config.toml
activation = "geglu"
norm_eps = 1e-06
optimizer = "adamw"
lr = 0.00171
batch_tokens = 65536
Below are experts of layer 3 (counted from 0) of a mixture-of-experts language model. Rows are named router (the router's row for the expert), gate (a neuron's input weights, with its number), up (a neuron's input weights, with its number), down (a neuron's output weights, with its number) and show model dimensions 0-191. Each number is 128 + 24 x the weight over its row's rms, rounded and kept within 0 to 255.
After each expert's rows: "mostly gets" lists some tokens that are sent to it at least half of the time. This comes from a sample of Wikipedia text that the model never trained on.

# expert 4
router [172 126 159 127 103 116 123 153 120 168 161 144 161 172 135 197 120 140 156 128 137 138 153 124 127 124 138 121 133 121 135 153 125 158 116 124  86  95 177 124 127 126 192 113 175 126 123  86 135 123 125 133 156 114 117 122 187 140 114 118 130 131 138 165 107 132  88 113 130 144 143 165 172 177 144 108 119 106 157 164 138 153 131 123 131 175 127  73 138 170 143 142 161 134 142 146 156 113 121 122 158 143 142 137 119 116 159 132 159 140  88 133 149 171 158 102 135 174 141 122 131 111 136 126  76 159 142 121 121 118 105 129 139 146 127 138 143 132 142 149 152 109 177 151 101 144 146 127 134 145  94 128 131 136 155 111 114 165 133 134 117 118 119 146 133 114 110 150 146 112 164 111 150 104  94  95 118 120 157 144 107 133  96 148  98 138  98 105 130 116  70 200]
gate4 [139 132 122 108 212  87 148 133 163 138  82 131 110 129  86 142  85 120 117 117 128 114 146  82 132 151 139 141 186 119  73 124 139 126 125 136 105 134  87 129 142 131 129 111 133 112 121 116 105 147 157  93 116 115 126 153 108 139 131 122 128 118 155 158 166 140 188 183 118 138 149 105 141 145 121 162 110 121 113 166 102 125 165 108 175 122 118 110 121 120 139 129 107  90 146 131 131  83 156 122 103 123 161 112 155  69 145 132 106 148 103 191 103 108 109 145  80 106  92 127 125 109  90 125 145 136 168 135 138 142 159 133 160 118 104 166  97 142 163 137 175 163 131 105 133 100 124 181 107 118 144 153 136  83 101 119 109 135 114 117 114 126 112 135 124 126 123 119 114 140 130 120 133 141 131 128 137 135 127 117 132 140 142 113 110 111 102 120 179  79 110 139]
up4 [170 129 135 123  81 147 124 122 141 135 113 116  93 134 155 121 159 152 157 142 132 158 123 161 169 121 135  85 126 142 105 124 131 113 168 154 121 115 110 103 132 174 104 131 111 129 170 100 147 154 112 116  97  79 153 115 136 135 161 121  77 135 103  92  96 169 141 130 116 137 161 115 113 106 130 166 142  90 129 124 154 163 149  88 142 117 155 151 138 139 126 184 118 140 131 172 100  98 135 113 158 124 137 133 134 118 162  87 134 155 153 136 175 105 143 103 103 112 129 103 158 150  87 121 143 122 119 135 121 137 158 161 135 142 131 127 119 121 126  98 124 184 139 163 129 105 140  59  95 146 145 173 126 124 156 128 126 194 132 135 101 121 108 143 153 101 145  78 102 154 152 137 135 179  85 130 125 144 106 125  97 142 110 129  97 111 131 132 136 124 134 107]
down4 [149 121  75 123  97 139  81 104 131 125 136 108 119 165 163 149 155 158 136 138 139 149  96 107 174 155 121 120 127 149 142 127 101 136 127 121 137 103 115 130 115 142 112 136  76 128 129 153 122 133 146 104 122 192 135 129 135  97 125 158 104 131 143 164  99 107 129  89 119 106 128 145  94 121 178 107 159 133  97 127 107 122 127 104 125 133 130 148  68 132 103 167 169 113 126 112 135 120 170  90 151 118 158 128 131 103 103 164 100 138 103  98 121 130  88 156 207 143 113 119 136 160 100 103 127 120  59 114 157 147 123  99 135 157 130 127 159 136  99 109 133 129 147 148 140 194 152 122 141 172 122 129 124 106 118 130 141 121 144 120 106 152 144 119 147 107 148 121 115 163 106 128 151 140  92 111 121 127 163  99  87  92 114 145 114 161 161 153 140 114 159  99]
mostly gets: "idae", "Scientific", " species", " Synonyms", " Clade", "ensis"

# expert 0
router [127 124 163 114 124 125 125 160 139 147 141 120 128 209 158 153 138 123 138 148 120 150 139 123 152 137 129 125 172 154 153 141 137 108 137 126 132 113 126 113 117 134 159  95 139 123 127 131 103 123 132 153 123 156 124 154 178 108 127 159 115 128 149 177 116 139 138 136 114 149 197 153 170 144 127 146 169 100  96 133 111 139 112 159 141 192 130  94 141 141 152 136 136 166 103 106 155 125 106 140 124 143 116 132 125 115  79 128 121 131 122 104 107 147 136 120 145 139 114 141 154  91  98 131  94 168 148 123 109 142 158 118 126 130 125 167  90 119 121 121 173 106 175 154 135 156 103 133 104 155 111 166 134 135 155 105 126 164 177 131  62 145 122 140 123 102 139 174 146  76 154 114 118 138 120 126 140  87 178 161 104 127 100 145 118 133 136 140 198 114 103 149]
gate4 [130 113  79 115 208 107 120 157 177 120 119 100 127 113 145 122 162 167 118 126  94 110 118 122 175 148 125 169 151 108 112 162  98 142  80 118 144 116 139 129 119 118  96 119  60 123 111 162 120  98 116 169 139 130 132 113 117 152 144 134 119 141 141 154 134 148 124 168 118  97 122 110 136 132 121  92 159 139 147 126 132 132 150 113 106 165 148 122 119 136 118 129 115 133  94  58 137  88 120 123 131 151 134 121 172  97 105 133 160 113 136  97 122 155 174 131 159  85 116 122  83 113 159 115 105 149 150  91 101 109 120 126  95 111 134 154 140 172 138 132 155 108 136 145 136 155 121 126 143 161 118 126 103 139 121 132 144 126 116 122 131 145 133 127 112 173 115  83 146 102 125  80 162 115 122  85  99 146 116 118 121 145 134 136 169  54 136 165 141 131 127 129]
up4 [132 125 111 115 134  94 133 135 119 136 113 112 117 105  97 125 133 113 156 103 130 143 125 139 164  93 133 115 109 107 106 127 131 154 144 123 122 135  93 121 159 160 127 124 186 117 155 133 139 138 144 133  87 103 108 145  94 154 114 133 146 113 135 123  98 150  97 128 115 176 133 105 109 150 108 108 117 126  94 114 163 145 112 151 142 156 124 134 155 111 153 140 160 113 123 155 136 170 152 104 176 143 149 153  94 170 100 128 126 112 122  69 132 138 133  94  97 117  89 135 126 205 112 150 137  71  82 156 115  74 101 142 172 139 120  97 149 114  80 108 125 140 134 113  96  94 158  95 146 108 131  52 102  79  90 113 130 153 176 124 133 121 119  94 119 142 148 109 111 153 147 132 146 120 129 127 116 117 114 138 137 127 180 139 122 108 153 157 134 143 121 108]
down4 [119 181 145 102 158 178 148 146 119 151 137 125 116 132 121 135 130 133 120 118 140 135  76 122 139 146 121 163 142 163 135 154  78 120 129 130 142 158 143 155 111 136 129 149  64 114 140 166 127 118 177 146 123 127 129 126 126 136 138 175 118 118 135 132  71 119  79 129 124  70 130 107 141 147 112 142 174 138 159 129 115 106 107 148  90 101 141 143 127 144 118 110 101 139  93 136 127 113 120 159 128 124 110 109 107 117 148 134 115 143 114 173  90 137 113 125 124 148 141 118 111  99 128  72 109 128 115 118 151 120 149 171 168 122 160 105 103 123  76 122 121 117  77 121 116 110 135 152 120 138 100 123 125 160 124 130 139 146 128 164 172 141 113 142  81 152 106 158 113 109 168 104 133 114  87 104 139 111 144  55 144 190  98 163 126 125 164 102 133 147 150 135]
mostly gets: "|---|---|---|---|", "Career", " Coordinates", "Personal", " Total", " Website"

# expert 3
router [149 131 142 165 149 134 133 157 123 121 116 133 123 185 129 148 134 123 141  97 147 110 122 123 134 136 129 186 162 129 158 140 140 134 152 131 148 116 162 127 136 130 169 107 136 126 120 135 101 120 127  91 160 129 124 132 159 105 125 169 146 128 133 167 138 125 105 120 119 146 117 133 188 147 151 161 115 107 139 136 111 130 130 125 142 185 160  79 112 160 117 115 178 163 121 122 157 107 119 117 158 133 125 113 121 111 143 128 116 141 106 168 156 155 120 100 165 141 124 145 150 128 109 137 130 165 143 127 182 125 166 126 151 115  89 159 123 140 130 117 170 113 158 163 121 164 168 129 152 133 137 124 125 157 163  67 127 163 153 141  99 114 126 108 119 123 138 163 133 107 142 146 158  99  98 135  83 104 138 182 125 130  75 117 100 117 118 103 191  96  94 190]
gate71 [146 123 114 139 133 156 153 106 110 145 107 128 155 164 138 153 124 125 166  98 160 118 133  86 174 162 105 135 109 152 122 120 132 130 116 131 123 123 146  97 122  85 164 183  99  88 116 179 146 120 128 134 166 151  75 119 124 181 134 128 165 105 124 133  83 139  83 117 116 107 157 143 162 147 144  90 146 119 145 105 121 142 133 108 129 180  94 105 140 150 121 149 142 110 138 127 119 124 123 144 169 138 128 143 131 113  91 175 160 130 114  95 123 127 127  88 153 126 162 110  84 122 149 105 106 112 113 143 127 103 152 120 132 156 138 104 101 113 145 137 145 103 139 127 151 163 160  75 103 109  98 145 135 138 184  88  91 139 170 138 124 116 151 127 122 164  70 125 150 128 140  99 137 100 142 125 125  86 161  99 105 129 133 126 104 123 160 106 167 125 120 152]
up71 [115 177 158 139 137 106 130 130 125 132 133 107 113 120 181 147 178 117 106  84 151 153 137 116 136  87 101 143 142 119 113 164 132 171 129 109 139 150 123 121 150 135 141 190 150 147 158 126 157 108 114 143 147  94  71 100 132 125 104 125 112 113 111 129 140 155 110 126 123 125 130 140 124 136 139  93 132 146  97 133 161 158 135  80 122 123 134 117 150 120 115 146 132  98 125 141 147 138 159 114  82 167 156 109 160 156 174 141 123 161 162 116 144 110 153  68 140 130 110 129 108  65 122 164 173  96 131 146 156 116 109 134 119 113 174 103 109 161 174 119  71 134 107 116 126 113 113  99 136  72 138  84 149 143 121 143 140 159 104 144 130 140 109 154 169 124 139 178 104 120 125 148 145 124 109 136 108 105 106 105 150 124 120 120 131 111  81 164 105 122 144 135]
down71 [122 124 163 109 118 143 133 147  99 122 112 146 100 145 108 116 180 156 132 122 167 130 143 117  79 105 126 119 128 141 152 153  98 139 174 119  84 159 164 144  90 120 147 105 122 128 126 140 147 125 139  89 121 114 123 121 132  91 105 108  95 127 162 100 156 108  94 149 127 117 153 132 130 113  98 116 141 107  96 129 114 161 187  89 149 161 106 113 139 146  87 139 132 127 114 118 102 162 165 136 125 156 136 109 150 136 125 142 122 131 143 152 127 126 144 104 153 144 105 148 116 126 110 167 150  71 148 121 159 136 167 138 118  94 155 111  95 133 158 105 136 130 156  98 128 116 119 116 113 154 105 147 136  97  73 138 132 120  75 138 142 186  94 145 171 164 178 118 133 170  85 111 112 117 108 130 128 117 171  85 114 153 140 106 186 121 118 156 152 131 120 159]
mostly gets: " while", ".", " although", ".,", ").", " including"

# expert 1
router [139 157 126 135 129 113 125 147 123 125 136 157 135 183 120 199 151 124 120 107 166 122 128 132 145 147 127 149 111 150 123 129 147 133  97 128 157 137 165 145 147 130 193 114 146 121 106 124 150 125 147 123 159 118 110 113 177 134 106 119 135 129 166 174 142 137 104 103 137 121 150 154 208 155 146 114 135 119 143 148 123 150 133 128 151 182 138  73 127 123 165 159 179 162 140 122 164 115 127 125 149 148 114 164 134 134 126 135 166 125 126 148 157 188 126 103 142 164 138 139 150 128 134 131 115 149 139 127 112 122 134 140 173 109  99 141 122 133 117 104 135 102 147 143 126 153 139 101 171 134 138 119 131 135 123  78 115 165 141 160 110 127 121 136 156 133 103 149 135  97 150 105 147 102 115 128  91 111 137 146 117 121 128 151 118 153 125 100 156 128  77 229]
gate4 [128 151 108 163 193 117 112 148 183 138 126 124 151 140  73 141  95 161 135 157 118  96  96 101 128  98 130 168 157 103 124  92  98 104 140 138 159 138 146 167 126 128 121 119 128 117 143 116 137 116 127 113  95 155 148 106 155 153 113 148 131 137 161 175 152 126 185 108 128 114 121 119 139 102 136 129 130 115 110 136  94 120 176 100 112 107 118 103 123 112 122 135 111  90 105  89 144 117 113 141 106 132 138 165 125  81 141 135 135 154 130 128 126 156 143 133 159 110 126 119 118 151 152 153 142 116 119 127 127 186 125 116 123 135 160 151 124 152 132 118 142 162 167 136 122 145 127 115 120 125 118 157 101  94 118 130  99 105 131 110 145 165  64 170 148 116 139 140 130 116 138 119 146 136 147 126 118 124 184 160 178 135  74 148 110 100 128 124 161  75  49 138]
up4 [137 131 165  99  79 154 122 100 153 116 125 108 113 144 157 149 144  93 122 111 148 154  98 163 184  96 115  74 114 147 139 152 158 162 127 159 128 106 126 105 135 122 134 135 134 104 106 101 103 123 103 152 110  75 102 151 131 139 138 109 146 139 115 133 110 117 135 148 117 163 135 167 124 151 139  91 155  95 186 114 167 120 130 140 132 157 112 147 121 138 151 163 160 124 126 167 112 116 145 104 185 144 110 115 101 106  80 143 128 134 119 104  86 134 119 124 136 150 114 108 133 120  86 108 117 144 144  95  93 114 143 136 145 132 104 133 133 115 116 148 139 136 116 134 111 139 127 120 121 163 128 102 112 161 138 107 139 142 141 153  99 113 142  81  90 109 140 145 147 100 140 103 135 176 106 119  82 111 133 114 135 113 160  89 125 160 226  99 145 120 164 105]
down4 [123 135 132 138 112 117 137 129 168 107 130 124 114 130 137 129 165 154 170 124 139 132 131 115 148 199 138 137 122 154 152 115 117  98  93 123 178 135 141 165 101 134 125 168 112 135 157 131 153 129  92 171 132 136 129  81 112 113  97  83 168 136 138 178  88 107  89 125 108 117 155 102 143 149 141 137 126 125  84 107 104 124  98 105 121 176 155 129 130 135 143 109 101 147 103 174 110 142 105 117  91 127 118 137 133 124 146 124  82  94 124 171 139 138  79 134 154 149 119 115 123 154  91 132  90 150 113  70 111 120 152 120 126 147 110 139  85 132 103 128 108 102 174 129 115 156 146 138  87 157 107 131 138 149 152 121 117 169 101 174 107 155 125 116 169 123 109 150  82 120 183 130 107 134 131  93 142 129  88 154 121  89 122 101 135 146 134 120 142 147 121 130]
mostly gets: " War", "Q", "Z", " Company", " Hold", "Sh"

# expert 5
router [132 141 166  95 149 121 103 125 132 114 128 155 128 189 143 204 144 144 143 111 168 118 125 140 169 149 137 165 137 151 127 140 137 142  86 128 128 142 155 157 143 131 188 127 151 132 123 106 133 129 144 169 161 105 121 114 172 128 115 151 123 115 165 140 120 129 124 126 133 123 123 135 200 156 148 147 162 130 122 134 114 124 118 153 136 172 130  94 161 113 176 129 144 156 109 134 165 145 114 149 149 132 119 158 144 135 103 117 118 148  90 161 134 126 104  85 117 130 148 141 171 133 124 160 100 147 153 102 131 102 146 130 164 135  89 159 106 137 106 111 153 103 149 139 138 160 140 126 104 156 141 105 128 163 153  84 120 161 112 161  95 140 127 128 137  76 137 145 159 103 142 110 120 128 139 141 136  80 138 133 111 124 112 136 126 129 148 122 160 104  70 201]
gate4 [119 112 140 121 182  97 137  84 152 101 130 152 144 121 113 145 115 160 108  82 143 175 148 112 140 158 150 149 136 160 132 158  96 155 158 169 128 129  97 142 125 122 152  94 127 126 139 102  98  94 121 147 118 110 150 136 156 140 128  91  88 135 168 137 147 116 147 150  95 120 117 129 126 127 113 140 114 134 107 117 128 137 151 105 160 177 146 113 145 117 133  95 160  78  86  99 155  92 157 133 110 122 196 120 127  86 137 147 130 149 147 143 127 117  67 170 124 152 143 172 112 148 145 112 126 108 107 135 155 122 158 187 133  96 149 106 143 152 115 116 123 132 104 102 186 133 140 111 119 162 117  96 156 173  98 102 116 121 139 171 157 126 119 126 123 176 147 147 163 127 131 137 128 125  95 136 117 119 133 144 143 104 141 117 148 107 116 150 160  78 110 119]
up4 [113 145 171 157 128 135  69 145 140 142 136  88 113 118 115 138 118 134 129 144 143 141 112 133 159 101 115 125 129 140 137  89  94 112 140 105 182 106 181 133 161 151 136 124 116 130 135  94 116 188 149 102 135 110 153 111 110 141 120  66 142 113 138 138 146 154 120 140 170 137 113  93 134 116 110 100 126 167 167 123  99 136 155 128 138  68 125 139 118  96 131 116 143 130 127 147 112 116 176 135 141 122 141 146 107  89 111  96 119 158 127 157 167 114 136 115 127 140 143 148 125 156 116 156 175 108 104 148 141  85 128  97 151 111 122 125 174 115 157 145 121 185 107 110  93 148 118 136 134 114 175 140 112 138 136  79 131  92 120 117 128  78 119 118 135 119 169 124 126 147 111 119 152 167 147 116 115 125  75 114 158 157  93 105  75 114 166 124 160 102 109 133]
down4 [129  89 114 163 175 132 126 128 144 108  99 151 169 104 118 124 116 120 142 137 119 144  81 154 130 157 124 134 123 146 143 132 115  91 134 129 142 112 122 112 125 122 130 159 106 114 166 151 147 131 141 130  88 130 134  96 177 126 162 115 117 128 160 137  85 104 115 100 135 112  91 109 152 117 131 146 166 137 148 123 116 105 109 108 125  93 157 105  85 147 162 139 123 163 139 154 171 133  89 155 171 146 116 133 123 139 171 104 148  97 116  35 128 149 104 139  99 134 129 114 146  90 137 127 115  89 123 129 120 134 160 148 140 122 106 133 125  91 106 114 130 128 116 112 194  82 115 139 109  80 109 193 130 157 113 131 140 115 141 159  77 159 116 131 114 114 130 179 141 139 151  97 113 114 114 132 157  82 150  95 116 156 127 136 160 103 123 151 152 140 141 127]
mostly gets: "min", "%)", " critic", "\",", " goal", "bert"

# expert 7
router [131 149 135 149 124 123 111 170 139 101 116 143 142 182  91 149  97 123 122 120 137 116 133 128 116 122 133 141 138 129 139 145 102 136  97 128 137 123 150 157 167 130 173 107 150 140 118 132 108 138 125 126 142 130 119 128 184 137 127 160 169 123 161 182 150 114 135  98 136 147 148 153 190 136 144 130 124 106 152 128 156 100 111 124 147 155 154  54 133 131 160 145 152 121 111  94 152 120 114 136 159 186  90 136 144 134 146 123 152 128 120 136 131 156 128 140 164 164 119 153 157 112 107 135 116 155 143  96 146 119 146 148 120 129  94 133 128  91 117  97 153 111 136 165 123 158 159 141 135 154 171 109 127 143 133  98 127 153 150 146 151 160 136 123  95 102  90 165 134 108 123 120 143  99 143 122 132 111 160 190 120 138 100 125  98 164 134  74 198  92  86 169]
gate4 [156 165 114 170 183 122 139 129 174 112 134 141 171 137 119 121 135 148 133 156 148 101  98 136 141 144 123 134 162 119 105 136 121 158 137 163 134 146 155 154 115 139 138 147 126 153 180 131 117 131 118  84 108  72 164 136 129 160 135 132 139 108 118 166 159 143 132 157 170 118 163 122 169 156  91 153 134  66 134 139 123 141 103 106 130 127 177 116 130 114  93 128 158 112 112 145  97  90 133 122 176 121 133 120 146 129 117  97 161 133 106 183 124 133 158 131 161 106 105 124 116  77 126 132 139  91 119 123 141 174 130 136 147 116 105 157 130 164 126 133 136 127 114 166 156 113 113 139 130 173 181 143 123 142 115  65 160 101 117 124 115  78 140  93 123 136 119 143 116 111 111 118 121 107 143 122 119 115 151 137 143 112 135 132 120  83 148  67 157 122 160 135]
up4 [133 136 145  93 129 153 152 126 134 115 121 129 159 142 113 122 133 136 149 148 123 161  79 134 162 101 120 171 112 164  83 137 135 144 126 160 136 131 122 133 114 110 100 136 134 107 152 147 116 117 110  60  83  81  90 178 131 133 122 150 134 115 125 126 146 126 136 134 156 160 161 106 162 156 136 114 136 130 164 127 131 138 132 141 106 119 130 115 160 132 121 143 207 159 111 147  95 107 124 184 195 116 148 112 138 109 109 106 130 133  98 142 120 151 147 105 149 140 120 101 136  61 105 174 132 147  76 105 122 118 166 146 128 154 102  98 104 138 134 142 138 134 119 152 148 101 131 119 136 140 117 178 108 147 126 100 132 132 157 135 116  87 138 102 122 125 158  91  96 135 124  74 134 150 159 142  96 133 100 133 173 119  97 124 123 119 152 125 126  82 161 142]
down4 [135 167 101 139 183 133 149 116 143 113 116 119 116 110 133 165 146 157 152 122 127 133  95 128 166 118 119  94 124 164 136 132 108  70  92 134 141 113 131 132 160 132 123 121 131 134 136 151  96 122 185 159 171 157 122 123 130 105  95 148 110 129 121 160 105 177 147 108 157 112 124 119 128 119 128 141 151  96 106 173 155  69 138 127  86 123 159 125 103 128  93 111 152 139 140 160 121 143 128 137 150 152 138 144 160 114 127 124 148  75 123 106 143 124  83 138 100 168 163 141 149  90 143 159  83 131 117 106 159 117 109 128 129  99 105 126 100 141  82 153 122 101 143 117 145  76 141 145 150  86 143 131 127 171 138 146 118 121 105 123 118  41  98 117 134 115 124 141 122 156 109  91 136 147  97 113 159  88 121 108 126 146 128 144 142  97 144 128 166 119 155 142]
mostly gets: " this", " same", " them", " these", " new", " each"

# expert 2
router [138 133 155 145 132 133 119 128 145 131 130 141 151 209 117 206 163 127 129 134 149 136 137 131 126 125 122 159 152 145 144 142 128 135 134 139 122 122 160 134 142 130 190 110 147 126 123 134 135 139 138 128 146 120  77 127 191 142 120 158 159 129 146 174 148 140 141 119 132 138 136 147 215 151 144 140 111 122 133 126 140 139 126 118 164 187 120  33 110 122 144 169 139 147 121 140 148 116 121 125 139 150 117 147 144 126 109 129 146 155  92 137 148 182 152 112 148 163 128 138 134 136 132 148  99 152 160 137 136 125 142 142 148 100 106 135 105 126 130 139 163 118 147 147 120 149 147 108 127 135 131 133 134 153 138  96 115 158 147 154 112 133 121 120 138 107 136 167 133  98 147 128 143 130 133 126  93 121 153 171 145 150 120 111 106 136 132  96 161 124  78 219]
gate4 [117 119  76 108 174 112 121 141 138  90  96 141 158 150 118 161 135 145 113 129 146 139 111 137 156 137  83 166 108  94  97 124 133  88 141 162 145 126 153 155 135 126 140 134 182 105 171 143 108 128 139 113 129 114 142 125 133 148 185 182 126 153 151 121 161 110 129  88 108 141 151 180 146 148 126 154  92 179 157 121 131 146 155 113  95 162  82 115 122  98 139 157 135 135 112 109 163  82 106 126 127 151 135 161 146  92 153  77 138 145 110 123 141 111 122 130 138 129 150 147 139 151 136 135 154 136 136 138  90 144 121 120 139 100 113 149 107 152 117 125 183 176 156 132 116 133 149 132 125 107  90 101 180 139 136 129 139 126 108 119 118 134 161 126  96 159  93 122 152 114 157 102 129 109 133 150 108 121 186 110 148 147 110 127 107 112 144 125 132 105  95 185]
up4 [176 143 106 135 157 143 166 152 144  99 138 108  77 140 156 148 142 145  73 107 156 159 129 156 150 130 138 136 148 132 130 111 130 141 151 149 130 145 125  88 155 146 113 130 155 116 129 135 137  83 145 165 118  61 125 151 127 133 134 117 134 117 124 127 113 113 107 137 147 124 127 126 125 125 128 123 118 131 106  73 140 116 139 136 143 124  96 115  91 146 183 125 112 116 138 174 139 120 139 104 138 170 104 141 137 104 117 130 148  80 109 163 150 153 159 104 128 163 127 167 137  79 115  84 104 125 193 136 118 111 128 133 136 105 152 109 167 140 161 108 148 116 120 114 129 106 130 158 154 166 112  95 112 167 174 147 119 152 106 129 121 134 156 104 198 142 118 121  93  89 142 154  90  90 141 126 122 132 118 123 131 140 172 144  72 119 127 103 110 147 175 116]
down4 [143 186 143 152 134 140 166 153 151 102 110 155  93 132 146  91 109 135 161 127 115 142 103 113 155 167 115 129  82 168 109 121 122 113 178 140 167 113 149 178  90 142 109 128  85 136 128 134 154  98 117 107 116 154 110 125 144 150  96 104 122 140 146 117  96 112 113 128  84 129 150 102 167 101 118 153 133 174  97 133 151 130  87 126 136 129 100 131 161 100 138 101 122 126 146 127 124 167  96 146 142 135 142 135 139 148 148 113  93 142 119 122 137 122 116 146  99 138 104  80 136 136  72 162 128 101 140  89 116 144 157 112 171 123 137 165  96 107 145 100 114 105 113  74  97 142 123 170 132 145  91 159 128  54 144 141 155 135 174 131 126 152 132  97 163 134 101 109 113 101 131 107 119 154 148 134 128 101 125 135  97 144 149 125 116 137 167 126 127 119 126 165]
mostly gets: " Chevrolet", "ih", " JPL", "erbai", "í", "j"

# expert 6
router [140 134 137 153 153  89 106 129 140 107 121 160 149 171 146 186 135 123 162 113 144 113 134 129 139 170 131 145 132 158 151 143 147 149 126 129 145 123 133 180 151 124 198 130 150 122 141 110 120 131 118 138 140 124 118 101 186 123 140 138 111 132 167 178 116 159 138 144 100 101 113 147 190 176 130 133 127 107 134 162 136 121 117 129 145 170 151  78 153 119 149 129 133 108  93 141 173 109 105 142 152 146 123 121 138 115 112 121 160 125 132 150 144 154 102 118 117 173 132 132 143 119 124 112 106 166 129 108 144 146 143 133 169 130 126 146 120 135 145  80 156 127 129 156 114 148 127 101 134 174 153 101 130 144 160  60 133 139 134 134 101 133 119 137 122 113 163 163 152 106 178 159 154 128 147 123  99 111 151 105  94 107 106 156 128 147 119  95 149 103  86 196]
gate4 [161 102 160 154 152 121 141 127 146 131 133 142 101 131 102 141 160 135 133 137 188 165 102 127 162 152 168 113 141 116 118 132 115 126 123 147 126 136 131 116 111 136 190 124 139 142  81 142 133 127 151 113 108 117 130 105 121 110 116 145  79 160 115 126  94 116 122 128 151 136 120 117 157 142 123 146  94 127 119 110 135 139 198  79 148 136 155 152  96 110 134 149 167 115 125  85 116  92 104 101 162 111 146 129 163 164 146 115 133 137 120 150 133 107 132 138 121 178 153 133 159 123 119 162 129 127 141 111 121 158 116  81 176 130 124 166 123 164 144  72 161 119  84 110 103 123 164 104  82 135 123 137 146 126 120 119 148 112 134 140  84 110  83  81 111 153 144 129 120 160 145 107 117  75 135 168  88  92 140 110 104 153 135  76 121 103 106 123 130 135 129 157]
up4 [100 164 164 122 148 166 120 137 147 173 117 158 101  97  85 141 139 112  74 133 102 148 118 127 137 126 132 121 123 114  96 112 110 101  80 134  82 121 140 132 103 118 102 175 139 113  95 136 154 148  84 147 116 123  94 140 130 146 127 108 182 123 136 130 137 125 151 115 120 141 138 139  98 156 146 112 135 109 121 124 183 131  81 145 143 110 125 110 138 157 108 158  97 149  95 112 122 112 165 121 109 173 138 107 118 119 132 115 134 146 131 114 106 129 126 137 142  99 135  83 166 126 105 132 106 130 101 167 135  87 149 186 129 124 111 106 136 156 135 133 124 169 133 151 145 106 140 104 147 127 139 123 103 130 147 131 146 146 155  94 161 112 144 181 165  84 107 131 122 130 111 121  95 145 166  97 176 171  87 150 163 162 136 145  69 106 147 135 123 145 164 107]
down4 [116 110 171  73 157 131  84 114 140 114 181 156 114 123 127 177 160 127 137 141 151 160 121 135 141 158 148 165 130 160  73 105 139 114 135 128 138 116 111 147 150 140 129 123 127 160 114  98 129 123  96 118 152 150 136 112 132 115 128 149  82 128  82 151 138 139 134 107 140 145 118 120 142 132 134 101  80 120 120 128 111 106 178 120 154 148 129 146 126  91 120 149 141 100  86 122 134  99 148 110 142 122 110 119 157 162 133 137 130 161 125 172 148 107 121 108 118 161 103 129 141 102 115 161 166 136 139  82 132 184  71 110 165 143 127 129 106 167 110 113 199 106 116 100 117 150 147 108 153 148 131 131 136 131  70 127 103 137 167 117 109 113  89 145 114 101 120 155 105  99 136  85 119 121 133  89 104 140 123  77 117 135  91  95 104 128 138 140 146 158 128 111]
mostly gets: "ington", "shire", "are", "ering", "ages", "elling"